config = dict(
    experts_per_token=4,
    hidden_act='geglu',
    normalize_top_k=True,
    routed_scale=1.0,
    balance_loss=0.000129,
    balance_bias=True,
    vocab_size=31770,
    norm='rmsnorm',
    optimizer='adamw',
    beta1=0.95,
    max_grad_norm=1.0,
    dataset='wikipedia_en',
)
Below are experts of layer 5 (counted from 0) of a mixture-of-experts language model. Rows are named router (the router's row for the expert), gate (a neuron's input weights, with its number), up (a neuron's input weights, with its number), down (a neuron's output weights, with its number) and show model dimensions 128-191. Each number is 200 + 30 x the weight over its row's rms, rounded and kept within 0 to 999.
After each expert's rows: "mostly gets" lists some tokens that are sent to it at least half of the time; "comes after" lists some tokens at least twice as common just before its tokens as in all text. This comes from a sample of Wikipedia text that the model never trained on. Tokens count by the router's weight.

# expert 46
router,202,143,217,208,207,221,196,216,244,235,238,212,198,189,194,203,201,202,247,199,167,216,209,191,147,216,227,200,204,205,202,218,241,218,260,264,219,167,246,118,238,166,183,189,218,203,135,197,194,241,201,189,162,176,227,199,193,185,179,223,108,197,160,221
gate0,228,221,228,228,278,206,159,181,207,195,231,157,208,180,232,202,187,219,260,174,170,189,191,195,230,223,196,205,242,201,194,180,216,157,204,254,218,180,234,182,218,211,179,231,198,209,154,233,170,216,179,195,217,214,139,227,217,156,180,222,147,167,154,217
up0,198,173,194,203,208,163,203,193,210,183,171,190,194,173,209,192,164,140,206,149,188,208,177,213,201,139,228,202,229,229,197,220,193,233,212,243,212,197,157,174,173,210,238,217,224,191,217,233,174,232,234,203,134,182,209,221,197,234,171,252,207,242,220,232
down0,177,160,177,219,198,254,176,248,220,189,248,213,176,250,185,187,252,187,181,233,259,204,180,200,220,243,183,197,243,175,158,227,173,151,194,270,182,213,198,196,179,160,208,193,215,175,216,167,239,186,188,199,261,210,146,207,216,204,202,184,201,189,194,200
mostly gets: " would", " can", " could", " will", " Genus", " Coordinates"
comes after: "\n", "-", " to", ")\n", "\n\n", "=="

# expert 42
router,231,149,258,199,220,228,212,215,225,190,230,199,198,221,241,186,225,140,191,204,247,198,198,204,233,224,238,202,187,201,218,190,118,203,193,109,226,220,203,226,169,175,186,192,174,173,184,213,191,154,206,216,226,227,197,177,184,247,258,213,146,250,220,194
gate22,185,178,207,258,208,177,221,176,189,210,180,142,154,166,228,182,213,206,178,207,198,199,164,250,199,182,222,189,240,200,193,204,197,238,179,179,245,226,225,190,172,204,210,235,179,230,124,222,241,260,210,259,220,148,275,209,216,218,182,252,220,182,210,180
up22,219,202,199,148,163,214,191,185,197,221,229,202,201,227,185,173,140,198,197,200,218,235,219,168,199,199,144,232,174,187,178,203,224,228,192,225,209,205,201,139,212,180,178,250,238,194,233,175,207,150,214,140,202,218,167,160,200,173,214,131,239,216,216,186
down22,190,220,186,207,199,253,206,191,177,247,203,163,244,201,230,210,232,231,242,158,197,163,229,225,216,251,196,171,202,172,208,281,223,236,224,227,176,135,217,277,203,185,196,191,183,196,188,178,157,236,225,206,214,182,249,187,179,218,225,166,210,225,222,198
mostly gets: " (", "(", " began", " started", " opened", " construction"
comes after: " |", "|", " in", " /", ":", ";"

# expert 23
router,190,208,225,231,244,237,227,211,233,271,197,257,151,177,185,222,199,212,202,255,197,224,211,123,255,189,199,218,186,131,194,167,261,153,200,206,215,153,204,199,178,182,175,246,184,224,215,214,174,211,191,158,193,176,208,222,142,200,168,187,211,169,225,203
gate0,228,216,202,214,215,239,202,157,209,214,197,188,160,168,245,200,207,203,222,186,260,198,182,266,220,194,155,211,203,221,200,183,151,197,207,204,205,225,150,248,204,209,148,231,232,228,146,195,188,180,223,219,176,207,205,221,186,265,147,185,172,187,170,164
up0,193,194,207,162,195,171,195,236,208,167,210,187,220,192,149,211,217,166,196,203,163,206,242,156,188,156,247,192,229,186,216,255,215,219,222,205,195,205,220,181,147,172,234,180,212,164,225,167,210,232,209,199,183,208,230,157,189,148,225,253,192,220,247,206
down0,203,211,172,208,176,249,190,161,152,207,155,218,242,214,165,243,190,222,206,155,188,179,207,174,186,196,184,175,168,192,237,192,150,179,189,119,233,163,183,223,179,203,256,167,182,169,137,195,189,196,210,237,250,203,194,198,233,272,195,214,191,196,202,147
mostly gets: "er", "6", "en", "7", "el", "ir"
comes after: " ", "–", " (", ".", " $", " −"

# expert 58
router,203,173,167,198,197,213,224,188,178,162,229,211,244,205,211,147,201,188,254,228,240,216,160,187,201,186,210,208,198,268,191,152,223,183,205,191,214,201,224,133,195,190,258,209,210,178,190,155,207,181,173,201,180,157,224,189,201,224,128,205,217,208,182,217
gate0,135,174,108,174,169,181,155,212,171,177,155,223,233,207,203,188,202,123,219,263,272,209,171,172,167,185,180,201,167,220,199,200,220,163,249,183,227,191,198,166,216,191,198,212,225,178,177,167,230,134,165,241,229,231,197,202,242,195,180,177,256,179,227,175
up0,214,213,244,175,204,269,177,244,220,236,246,285,170,157,163,219,170,199,149,259,219,211,221,208,199,231,233,189,253,212,199,169,217,197,194,219,181,149,193,260,216,227,210,191,224,233,161,187,202,239,229,131,161,232,149,174,179,175,233,194,224,246,206,216
down0,173,189,196,178,182,204,244,263,102,228,158,198,164,185,201,202,230,191,205,156,216,207,210,180,216,230,153,265,219,170,212,278,220,170,150,218,199,197,216,181,200,252,261,217,188,190,161,203,167,194,182,226,197,250,167,212,213,243,175,175,192,199,190,136
mostly gets: "″W", " Votes", " Candidate", " %", " Succeeded", " Genus"
comes after: "-", " |", "|", "\n\n", "\n", " K"

# expert 36
router,230,222,185,206,175,206,173,225,213,171,153,186,192,193,229,241,224,204,186,234,245,221,191,219,187,197,194,221,185,174,200,182,180,213,203,194,226,61,227,212,188,208,179,155,221,206,229,172,236,150,213,159,177,213,187,175,216,195,179,186,215,221,213,168
gate0,197,240,164,212,203,180,250,179,222,199,216,204,208,225,261,204,257,199,188,220,233,219,243,266,209,198,220,230,191,240,228,173,175,207,204,174,198,242,218,200,237,212,217,208,191,170,215,246,190,193,225,240,185,164,220,204,225,155,235,192,178,196,216,155
up0,158,183,192,191,207,230,207,166,164,240,220,178,260,197,169,200,166,200,177,184,188,155,173,242,269,236,191,221,208,214,172,184,158,173,191,183,205,197,223,208,235,229,171,271,202,214,201,199,182,216,223,197,162,180,217,177,237,262,239,152,178,193,207,216
down0,148,200,198,172,177,160,214,200,227,182,203,161,227,220,189,243,261,216,196,223,158,192,194,215,210,210,192,200,179,183,258,193,187,159,163,242,212,201,191,182,168,155,167,193,198,183,151,248,188,231,203,230,216,238,190,176,167,204,207,239,204,192,199,184
mostly gets: " a", " in", " an", " \"", "In", " In"
comes after: " in", " of", " as", " is", " at", " on"

# expert 60
router,192,224,179,197,189,184,225,208,209,174,226,196,142,174,193,232,184,194,215,186,186,119,197,208,173,201,191,195,192,221,211,220,192,246,219,219,172,204,202,197,248,209,198,153,227,200,210,175,225,201,190,153,184,201,207,192,233,169,236,227,197,211,229,200
gate0,223,191,172,199,227,189,229,211,176,231,168,173,141,179,202,175,160,207,230,225,218,189,202,258,200,179,189,176,199,260,224,193,195,213,197,228,212,197,143,199,195,228,177,244,194,229,151,217,172,268,238,245,229,222,186,163,181,196,154,223,176,198,199,188
up0,190,199,170,170,168,207,230,229,206,244,178,120,168,231,191,172,212,167,187,225,229,204,225,169,173,213,195,216,209,214,197,207,176,146,210,208,208,171,173,187,169,236,195,185,192,160,200,192,130,251,181,189,201,248,203,131,146,174,186,200,189,244,229,188
down0,161,210,229,197,190,182,190,147,247,169,184,191,202,196,143,162,263,174,216,223,196,237,156,203,159,143,202,204,205,195,157,200,222,174,238,172,168,226,198,206,216,169,228,200,197,212,168,215,204,172,136,187,181,185,225,222,262,173,149,239,178,175,201,192
mostly gets: "ib", "ab", " first", "ap", " any", "d"
comes after: ",", " the", ")", "),", " who", "'s"

# expert 54
router,201,187,192,197,202,218,179,195,197,196,172,228,160,198,174,166,219,134,232,172,193,159,142,197,197,191,192,223,193,244,247,156,149,204,195,174,250,202,152,180,184,148,201,249,187,214,148,161,159,151,232,159,187,189,186,181,202,262,214,203,191,131,172,202
gate0,214,214,263,195,186,164,220,197,223,167,186,178,179,256,188,216,175,183,190,192,190,187,235,226,214,179,179,205,222,214,218,204,254,226,175,235,200,235,200,235,215,202,215,208,224,172,185,186,166,178,152,228,252,211,243,167,216,182,199,188,217,208,172,155
up0,190,232,152,173,187,199,215,186,153,229,219,169,179,160,228,194,201,239,174,220,220,184,207,174,174,207,223,218,136,190,159,230,211,239,223,188,171,159,190,178,227,224,182,229,207,200,215,193,224,237,197,230,232,219,194,197,202,235,212,201,221,267,239,212
down0,192,245,230,253,181,208,173,166,191,180,226,194,200,180,244,166,216,192,121,151,222,222,225,202,202,222,190,189,208,184,173,236,174,178,206,237,168,168,197,168,147,203,237,212,272,205,199,143,201,166,164,227,218,246,203,227,186,206,231,209,191,176,195,195
mostly gets: "19", "20", " soon"
comes after: " ", " in", " (", "–", " January", " December"

# expert 45
router,233,195,230,205,116,258,205,216,216,177,221,163,169,203,201,200,201,199,216,227,181,157,213,245,205,193,254,179,190,175,196,263,241,214,162,214,245,180,222,238,232,198,232,171,201,189,183,181,171,192,237,191,234,188,215,197,156,190,259,175,208,226,239,217
gate0,205,182,213,234,165,196,165,201,170,207,247,169,196,195,217,222,233,219,211,253,186,213,210,251,227,254,270,209,256,169,246,137,196,229,196,242,260,247,239,178,242,236,228,146,183,187,243,138,172,244,217,217,178,202,217,274,235,188,219,176,218,184,234,289
up0,180,205,200,222,175,215,196,184,141,207,220,263,218,197,195,191,258,210,232,242,236,204,207,243,168,203,247,148,197,178,194,140,203,262,163,215,230,186,216,184,202,213,229,145,168,199,218,167,219,224,223,260,162,229,230,232,201,200,231,157,223,216,249,195
down0,175,212,225,163,175,204,156,238,196,203,196,215,211,242,265,177,147,214,207,180,205,218,201,193,217,223,216,193,238,201,193,158,236,198,215,228,195,224,240,175,183,174,189,235,255,213,225,224,179,152,134,159,180,204,184,171,215,197,201,203,191,235,185,234
mostly gets: " his", "'s", " first", "th", " this", " its"
comes after: " the", ".", " a", "'s", " for", " with"

# expert 18
router,227,165,199,201,172,244,135,221,183,175,181,226,215,245,164,193,213,186,181,210,222,238,169,123,190,240,215,247,180,185,188,183,245,209,207,189,179,161,188,188,195,236,163,189,192,225,237,176,210,189,193,139,203,225,204,193,198,221,209,222,194,218,203,220
gate0,161,225,183,209,191,131,210,200,285,205,191,158,159,146,232,201,172,186,182,161,214,199,227,176,240,172,251,200,216,269,178,155,198,176,247,144,224,229,173,169,181,211,244,223,215,203,182,173,161,191,173,225,212,234,195,247,175,205,175,217,233,210,188,189
up0,217,202,196,176,199,242,197,221,221,217,239,197,250,248,182,235,233,243,160,232,176,229,194,147,185,222,149,215,164,149,204,203,204,199,204,198,187,158,244,253,240,205,142,166,243,176,190,168,240,169,187,213,138,231,175,203,215,236,226,192,262,239,225,217
down0,200,175,211,210,210,161,244,241,200,202,177,212,211,244,238,176,178,161,179,214,182,151,194,195,213,176,238,189,184,213,223,184,170,186,222,199,226,171,195,203,155,196,213,219,231,273,155,212,248,190,157,146,226,221,197,212,236,188,223,139,231,212,183,239
mostly gets: "List", " Scarab", "×", "For", " Lo", " too"
comes after: " |", " |\n", " June", " April", " /", " September"

# expert 7
router,187,169,161,201,195,204,142,219,247,178,254,152,218,172,165,186,243,183,219,224,185,134,259,195,260,151,214,244,193,164,237,203,248,163,221,238,249,166,185,177,252,189,179,286,160,240,147,193,205,201,199,213,256,189,206,185,161,180,217,199,163,181,210,188
gate0,202,246,149,200,190,252,223,168,223,186,231,228,198,261,216,192,189,122,177,159,206,176,239,230,243,168,203,176,193,257,207,156,215,231,209,209,226,220,321,160,190,205,195,252,168,225,166,237,223,152,254,206,213,198,241,174,178,202,217,202,188,215,236,173
up0,188,204,222,175,179,180,194,193,213,213,246,141,150,237,226,209,150,264,260,243,242,226,174,220,210,190,166,291,220,178,242,194,184,227,198,232,146,186,247,213,168,229,214,206,233,245,188,211,222,237,204,190,194,149,204,203,176,182,152,239,243,155,231,155
down0,195,226,222,196,189,242,194,235,226,147,223,242,170,200,242,158,166,175,140,222,222,164,212,140,226,205,201,190,198,213,225,237,229,209,177,189,281,214,238,166,251,197,182,213,211,261,179,197,153,199,229,210,221,275,185,187,212,243,160,186,261,289,181,179
mostly gets: "==", "===", " including", "====", " include", " main"
comes after: " |\n", ".\n\n", "\n\n", " |\n\n", "==", " a"

# expert 22
router,199,179,263,165,178,206,165,243,185,192,209,158,155,230,188,242,226,216,216,176,198,258,179,266,233,199,160,125,230,138,208,217,205,240,237,159,275,123,191,180,177,190,198,126,188,219,184,203,241,178,276,192,238,207,171,141,185,191,187,190,191,266,204,197
gate0,209,180,165,184,213,159,227,187,173,213,146,180,141,232,224,239,145,204,147,248,224,179,207,191,142,205,207,187,171,201,170,206,181,242,236,183,265,248,187,146,206,235,176,214,209,208,211,221,219,152,185,182,190,215,156,195,186,170,194,196,190,193,230,180
up0,183,187,156,212,184,149,198,227,217,229,234,218,179,193,170,174,150,191,148,223,211,220,185,218,226,200,196,234,182,244,253,257,177,191,212,192,186,183,239,210,160,188,163,210,202,213,178,160,151,256,208,168,159,220,249,223,163,222,201,249,132,228,223,177
down0,255,219,209,182,169,156,213,212,185,188,147,235,181,218,221,219,168,235,197,190,196,223,215,182,177,235,152,157,221,198,210,189,181,175,193,198,191,220,195,224,184,153,204,212,223,217,222,221,203,185,223,199,205,171,194,188,169,179,259,211,206,228,174,218
mostly gets: " a", " an", " New", " one", " A", " their"
comes after: " a", " the", ".", " as", " of", " is"

# expert 37
router,187,206,237,214,159,194,246,165,217,184,216,199,162,214,207,223,196,172,166,216,193,167,203,255,211,225,198,222,184,181,140,206,248,199,222,198,265,170,196,213,210,203,214,180,212,189,202,183,186,206,217,175,198,175,185,207,209,209,151,181,236,159,241,188
gate0,176,201,246,174,204,157,223,176,189,176,251,223,196,197,231,177,181,163,189,203,166,175,257,226,212,231,217,179,218,195,213,229,196,231,206,231,190,167,165,172,256,200,228,191,217,159,189,223,111,212,182,239,215,197,282,201,239,267,158,230,171,199,201,188
up0,207,259,200,222,212,227,203,183,226,187,220,172,143,242,203,210,191,197,203,246,232,193,196,124,178,150,278,205,189,194,192,210,184,155,193,180,231,195,163,164,196,225,178,180,171,196,175,197,229,158,148,178,214,197,240,206,212,200,177,239,242,285,256,167
down0,164,151,250,206,194,151,220,229,211,186,178,208,263,159,235,215,140,189,205,211,225,177,192,232,226,193,191,215,229,217,170,161,166,224,237,232,196,217,205,185,197,224,192,213,229,198,216,221,174,228,231,143,238,181,219,198,200,180,200,208,204,202,140,202
mostly gets: " the", " that", " which", " his", " from", " The"
comes after: " of", " in", ".", ",", " to", " for"

# expert 17
router,214,231,231,203,169,274,183,234,196,201,173,170,188,204,177,238,232,239,194,254,185,232,175,140,202,226,243,233,157,161,181,164,284,168,222,191,235,277,220,193,183,219,198,216,141,284,210,175,175,187,168,177,204,232,205,194,229,189,192,208,226,208,209,185
gate0,202,245,209,240,230,203,223,189,211,217,193,160,218,215,183,228,173,193,208,174,136,186,214,210,196,157,169,171,247,196,185,149,188,227,194,181,204,233,174,199,189,200,208,275,287,190,185,225,183,189,197,206,171,173,299,243,190,198,165,213,198,196,215,135
up0,223,218,231,256,254,196,209,206,199,246,224,175,191,218,136,192,143,214,210,190,155,181,192,203,167,170,164,189,189,167,201,190,186,212,209,178,258,227,190,155,181,195,230,224,227,224,176,195,170,160,201,189,206,138,222,217,150,191,139,104,229,219,245,148
down0,183,213,197,203,168,193,183,158,217,163,200,219,171,228,199,220,197,250,238,209,242,211,242,204,217,216,258,210,242,168,264,225,223,232,235,157,188,162,187,215,218,198,227,186,284,191,181,216,208,227,225,177,236,197,171,173,211,199,223,217,220,253,224,235
mostly gets: " eight", " five", " nine", " seven", "20", "19"
comes after: " ", " (", "–", " $", " −", "_{"

# expert 57
router,173,166,230,216,175,153,158,234,204,223,256,175,198,211,172,169,180,231,189,166,202,208,216,177,126,182,198,277,214,152,184,240,262,209,210,200,183,126,205,188,226,218,184,182,200,210,173,208,144,180,196,202,224,234,219,195,179,182,220,171,189,179,266,187
gate0,190,221,201,229,136,201,192,200,201,248,170,191,243,133,175,211,269,222,194,208,227,208,187,213,173,166,249,193,188,219,154,181,209,167,204,173,201,153,209,174,192,201,197,184,267,145,163,154,164,225,181,205,160,274,236,174,201,182,194,208,182,187,260,189
up0,123,178,160,173,238,150,210,178,186,202,156,162,199,204,195,232,190,291,194,169,240,219,252,205,204,195,144,165,183,161,180,210,248,171,172,218,217,225,172,197,158,223,250,222,229,203,208,203,266,183,271,201,202,223,262,223,195,185,209,136,183,147,199,201
down0,179,155,196,261,160,191,184,167,235,227,201,222,222,198,225,183,193,201,238,178,212,154,205,211,203,157,234,206,197,297,224,138,198,190,187,207,181,195,187,221,228,186,181,189,220,162,167,198,166,225,126,124,190,188,145,176,170,267,203,207,192,141,169,164
mostly gets: "|", " or", " to", " would", " I", " can"
comes after: " |\n", "\n", ")\n", " due", ".\n", "See"

# expert 30
router,148,193,233,195,189,244,162,250,218,181,199,214,188,260,207,209,244,184,208,241,233,208,196,171,211,230,202,212,202,199,223,172,215,165,201,173,194,162,212,219,242,211,154,195,178,188,172,188,197,211,225,191,190,211,186,206,208,249,238,232,165,215,214,195
gate22,207,259,200,215,198,216,210,156,193,183,176,191,125,213,242,241,198,194,220,198,151,237,204,278,198,201,210,146,182,209,216,174,167,222,242,211,236,231,190,176,214,172,221,198,200,182,180,231,176,199,194,259,236,196,242,184,211,182,218,205,145,167,208,207
up22,146,212,212,214,168,233,219,173,232,220,201,217,136,217,256,226,178,194,228,184,201,217,173,242,232,181,218,122,177,206,228,183,136,173,216,193,246,201,200,203,253,194,181,205,167,183,202,235,155,207,217,260,217,218,212,178,205,209,211,236,172,203,189,212
down22,151,196,162,168,191,184,229,153,163,173,168,142,208,183,153,197,206,223,182,142,237,184,216,162,231,238,157,183,194,187,206,187,180,187,169,247,196,179,202,203,198,200,202,160,171,208,195,209,228,179,203,146,168,236,191,172,202,202,175,194,235,192,197,222
mostly gets: " (", "(", "ter", "der", " (\"", " hit"
comes after: " |", "|", ";", " /", " June", "″N"

# expert 35
router,256,170,183,205,181,263,191,188,184,221,190,201,177,194,144,183,161,241,177,176,193,199,208,216,239,206,225,190,196,196,245,223,123,225,165,173,144,128,129,168,255,197,202,235,179,230,192,204,200,248,204,182,166,190,163,242,221,200,224,211,202,236,130,233
gate0,234,179,204,212,223,242,206,242,168,229,204,172,212,172,169,222,236,235,257,228,163,142,229,220,195,230,194,218,224,253,236,216,178,138,229,242,195,190,185,207,208,181,220,234,206,190,217,178,131,261,196,217,162,178,178,225,199,217,243,196,184,167,144,222
up0,210,191,174,213,214,190,125,252,166,182,169,212,212,157,180,187,236,244,160,241,225,207,229,213,201,279,222,186,234,199,156,202,201,184,219,229,176,181,212,210,240,196,148,115,173,159,213,220,191,215,150,209,210,213,194,205,198,158,174,185,162,193,185,210
down0,187,231,188,240,150,220,216,207,187,272,260,215,295,273,220,189,268,185,213,220,159,201,208,206,201,180,162,201,191,259,201,169,220,132,179,168,116,183,198,184,190,182,184,239,235,159,216,187,188,153,250,198,218,178,182,195,154,216,225,201,216,198,229,224
mostly gets: " of", "-", "–", " de", " After", "-s"
comes after: "\n", ")\n", ".\n", " |\n", "6", "1"

# expert 51
router,229,208,197,203,177,216,101,207,196,168,184,215,193,237,161,195,204,167,186,217,213,225,177,152,184,245,210,227,178,182,175,190,273,189,203,195,178,192,192,182,196,231,166,201,222,215,213,189,210,181,205,150,209,225,205,203,196,215,205,214,190,207,196,224
gate0,142,234,230,238,192,204,215,194,185,256,176,209,164,178,258,192,271,177,204,193,144,200,203,215,234,205,199,191,230,228,180,222,179,152,165,182,205,231,213,210,221,189,218,172,219,188,216,205,161,195,220,192,197,169,182,212,193,211,235,224,211,177,222,207
up0,209,218,150,239,188,181,198,272,195,167,203,200,179,267,221,263,235,219,208,178,170,146,212,184,241,200,158,235,230,231,209,171,194,254,146,243,191,148,221,187,206,192,222,194,217,222,187,169,208,196,175,222,225,181,216,163,258,160,236,159,173,179,177,201
down0,189,210,213,204,221,156,191,200,158,246,205,198,189,247,231,173,170,135,186,241,146,164,204,164,200,193,200,231,191,219,186,249,204,229,262,168,127,201,220,154,207,228,215,229,152,248,207,154,252,163,182,164,164,193,174,206,246,248,170,175,211,202,188,157
mostly gets: " ", "   ", " political", " Ha", " least", " gun"
comes after: " |", "|", ";", ":", " in", " June"

# expert 25
router,223,211,202,212,184,252,189,243,172,200,201,212,182,231,167,212,213,176,203,231,231,200,209,189,193,217,232,231,199,216,207,187,216,184,206,192,260,148,223,165,254,219,186,190,195,200,196,202,199,188,185,154,212,209,230,230,177,224,208,204,193,191,205,200
gate0,140,195,189,188,192,204,261,194,195,180,174,182,211,191,157,195,242,251,186,162,104,137,208,220,174,225,222,183,237,179,169,215,168,203,164,227,248,186,218,178,208,212,195,231,163,166,196,240,204,260,216,217,182,207,185,199,187,179,165,191,214,192,188,182
up0,273,215,191,195,178,259,205,241,197,242,243,203,206,127,185,134,167,230,141,214,240,197,219,197,307,198,193,178,201,187,133,227,247,206,200,244,166,187,187,208,196,192,162,225,193,215,200,153,171,176,240,199,170,163,206,151,182,189,220,216,152,231,198,243
down0,205,241,149,206,204,220,135,226,255,181,194,247,162,229,203,244,218,152,160,166,103,207,214,256,193,231,155,195,196,193,196,188,219,200,176,236,191,185,186,215,194,180,225,190,185,157,241,184,197,182,157,188,201,215,221,228,208,172,214,206,157,206,198,184
mostly gets: " households", " classification", " Born", "Scientific", " his", "br"
comes after: " of", " in", " for", " to", " with", " from"

# expert 24
router,248,232,214,199,213,261,165,215,139,225,140,197,207,186,173,223,199,178,152,198,159,204,218,228,190,171,201,217,248,161,154,205,213,201,181,188,181,163,204,179,184,219,160,180,228,215,165,143,244,226,170,257,226,220,228,193,204,210,274,203,256,142,156,153
gate0,196,268,211,209,256,144,217,207,199,179,220,238,224,254,194,134,195,237,199,214,212,133,231,304,164,181,183,195,204,224,190,219,225,175,141,169,195,172,243,173,181,177,222,166,195,218,174,173,251,179,149,256,143,234,168,153,151,208,222,150,259,185,165,146
up0,201,145,164,170,155,234,154,180,195,224,170,199,173,182,204,268,210,237,184,159,186,210,177,160,225,199,232,208,193,236,173,173,238,187,196,210,158,215,96,239,203,186,195,219,197,215,201,206,130,211,278,108,209,200,195,214,201,155,211,202,157,241,211,218
down0,208,243,190,221,238,177,242,199,190,237,175,211,220,171,175,184,141,207,207,226,202,228,210,243,213,170,152,177,177,164,95,188,212,199,198,170,186,226,271,201,203,211,199,204,192,229,209,214,289,202,175,199,189,239,218,168,200,211,203,226,201,208,186,168
mostly gets: " school", "au", " College", "ul", " album", "93"
comes after: "20", "19", "18", " was", "–", "ad"

# expert 10
router,265,173,175,182,199,156,152,216,225,203,224,244,182,212,180,186,169,192,138,228,196,181,188,239,215,205,195,214,200,212,182,233,131,173,207,197,166,173,208,208,222,204,112,189,203,185,206,184,188,246,224,177,197,187,174,188,218,202,227,217,201,165,143,140
gate0,212,199,214,185,200,185,232,230,174,170,167,196,171,216,236,192,240,180,207,206,185,230,189,234,214,158,219,207,250,195,200,148,183,191,181,225,216,218,226,240,204,193,226,211,191,172,209,236,227,207,210,243,196,248,229,245,227,209,204,170,197,186,196,209
up0,255,207,228,230,235,212,179,183,237,231,217,220,258,236,165,223,122,213,226,219,215,181,215,158,173,248,163,188,199,263,212,193,190,189,220,174,200,209,165,222,142,241,261,232,182,239,170,222,182,129,215,130,194,157,168,199,205,223,190,172,239,208,210,213
down0,217,151,196,168,192,208,229,185,195,219,211,194,191,167,215,165,196,182,195,216,217,167,214,227,217,203,216,206,230,208,161,209,161,205,140,174,230,211,219,227,205,188,186,201,192,216,173,223,186,240,213,195,180,170,242,153,158,179,162,183,203,173,170,212
mostly gets: "99", "91", "90", "98", "95", "94"
comes after: "20", "19", ".", "–", "18", "00"

# expert 34
router,217,221,210,176,223,245,211,221,212,251,174,131,189,178,185,189,210,185,213,241,190,152,202,255,145,189,219,226,197,180,209,180,154,182,159,179,280,160,203,195,214,202,165,213,148,197,206,182,212,218,192,157,235,200,154,195,204,194,211,181,194,169,213,209
gate0,256,179,176,229,200,209,200,203,216,215,168,141,167,238,174,253,127,171,233,214,246,174,209,235,179,256,214,167,199,225,216,201,166,203,196,188,198,195,195,168,236,218,170,202,186,187,217,224,205,193,216,219,149,223,184,200,191,182,154,190,228,197,194,229
up0,209,212,175,189,200,215,183,274,192,143,191,225,217,166,106,245,227,196,190,192,151,268,166,172,194,154,209,198,193,237,193,123,223,193,225,176,198,208,213,206,157,188,242,197,206,179,165,203,175,193,233,196,181,185,198,229,199,201,279,206,225,203,225,181
down0,193,258,198,165,187,185,211,155,194,261,186,185,165,235,148,211,131,113,234,128,221,176,201,181,210,240,188,203,194,175,210,212,230,144,242,189,141,213,192,189,188,201,152,266,150,213,197,182,169,212,153,207,211,183,200,173,207,219,187,175,173,208,200,153
mostly gets: " the", ":", " The", "The", " American", " South"
comes after: " of", " in", " by", " to", " at", " for"

# expert 11
router,224,185,202,194,245,170,214,214,240,210,189,240,174,221,198,184,222,190,199,212,217,213,227,201,186,206,186,195,161,135,193,209,210,207,230,214,155,196,185,185,201,225,158,214,167,204,235,181,209,161,191,171,193,216,215,199,211,168,212,227,221,243,185,198
gate0,210,242,196,213,201,182,231,227,214,175,183,249,219,142,215,255,193,230,239,200,193,180,244,222,215,182,216,193,161,219,191,198,163,219,232,215,225,183,227,183,219,208,174,187,235,166,219,172,193,196,223,212,196,204,162,228,262,153,177,208,202,225,236,145
up0,186,201,254,181,212,243,174,225,166,240,197,192,204,216,191,180,190,194,187,189,216,211,139,210,179,185,217,164,223,191,156,224,205,172,180,246,192,163,216,204,219,154,211,174,198,235,193,209,202,165,179,212,202,219,207,196,193,223,229,166,247,142,202,237
down0,207,204,238,202,193,261,202,215,209,136,237,153,268,237,221,225,197,156,177,195,184,189,190,213,191,208,214,175,208,101,146,182,176,164,204,222,207,180,203,175,215,187,205,224,178,245,173,199,198,201,219,157,194,187,155,171,193,256,145,206,201,173,167,200
mostly gets: "2", "0", "3", "1", "4", "%"
comes after: " ", ".", "–", "00", " (", "10"

# expert 0
router,259,238,197,221,226,205,214,174,185,165,155,230,178,183,164,205,204,218,212,163,228,248,193,184,161,191,157,121,265,175,168,206,207,166,224,199,256,214,175,218,203,176,190,192,241,199,197,182,192,207,195,207,176,188,228,219,214,206,203,199,231,174,160,200
gate0,185,219,244,154,192,191,268,179,215,200,138,173,221,199,155,246,195,215,243,170,223,185,189,236,229,171,209,213,225,190,194,203,196,157,127,217,241,173,218,217,156,203,212,275,190,208,124,187,186,208,189,227,192,248,225,187,224,190,180,177,197,174,167,223
up0,222,221,192,196,229,242,189,257,193,182,203,207,268,215,177,168,247,283,184,227,202,253,210,198,210,216,142,214,213,257,252,152,198,215,263,186,150,224,169,207,205,220,189,129,178,197,235,176,257,172,237,179,186,197,165,145,186,184,205,152,199,236,243,177
down0,230,258,245,164,146,220,223,180,256,183,214,145,135,183,187,190,245,211,174,244,244,104,222,227,216,235,193,159,218,181,193,193,143,201,165,192,215,223,199,142,257,176,220,187,188,152,188,196,140,240,214,211,232,184,195,175,188,214,216,233,255,181,218,236
mostly gets: " season", " League", " team", " film", " series", " Party"
comes after: " the", " a", " The", "'s", "The", " this"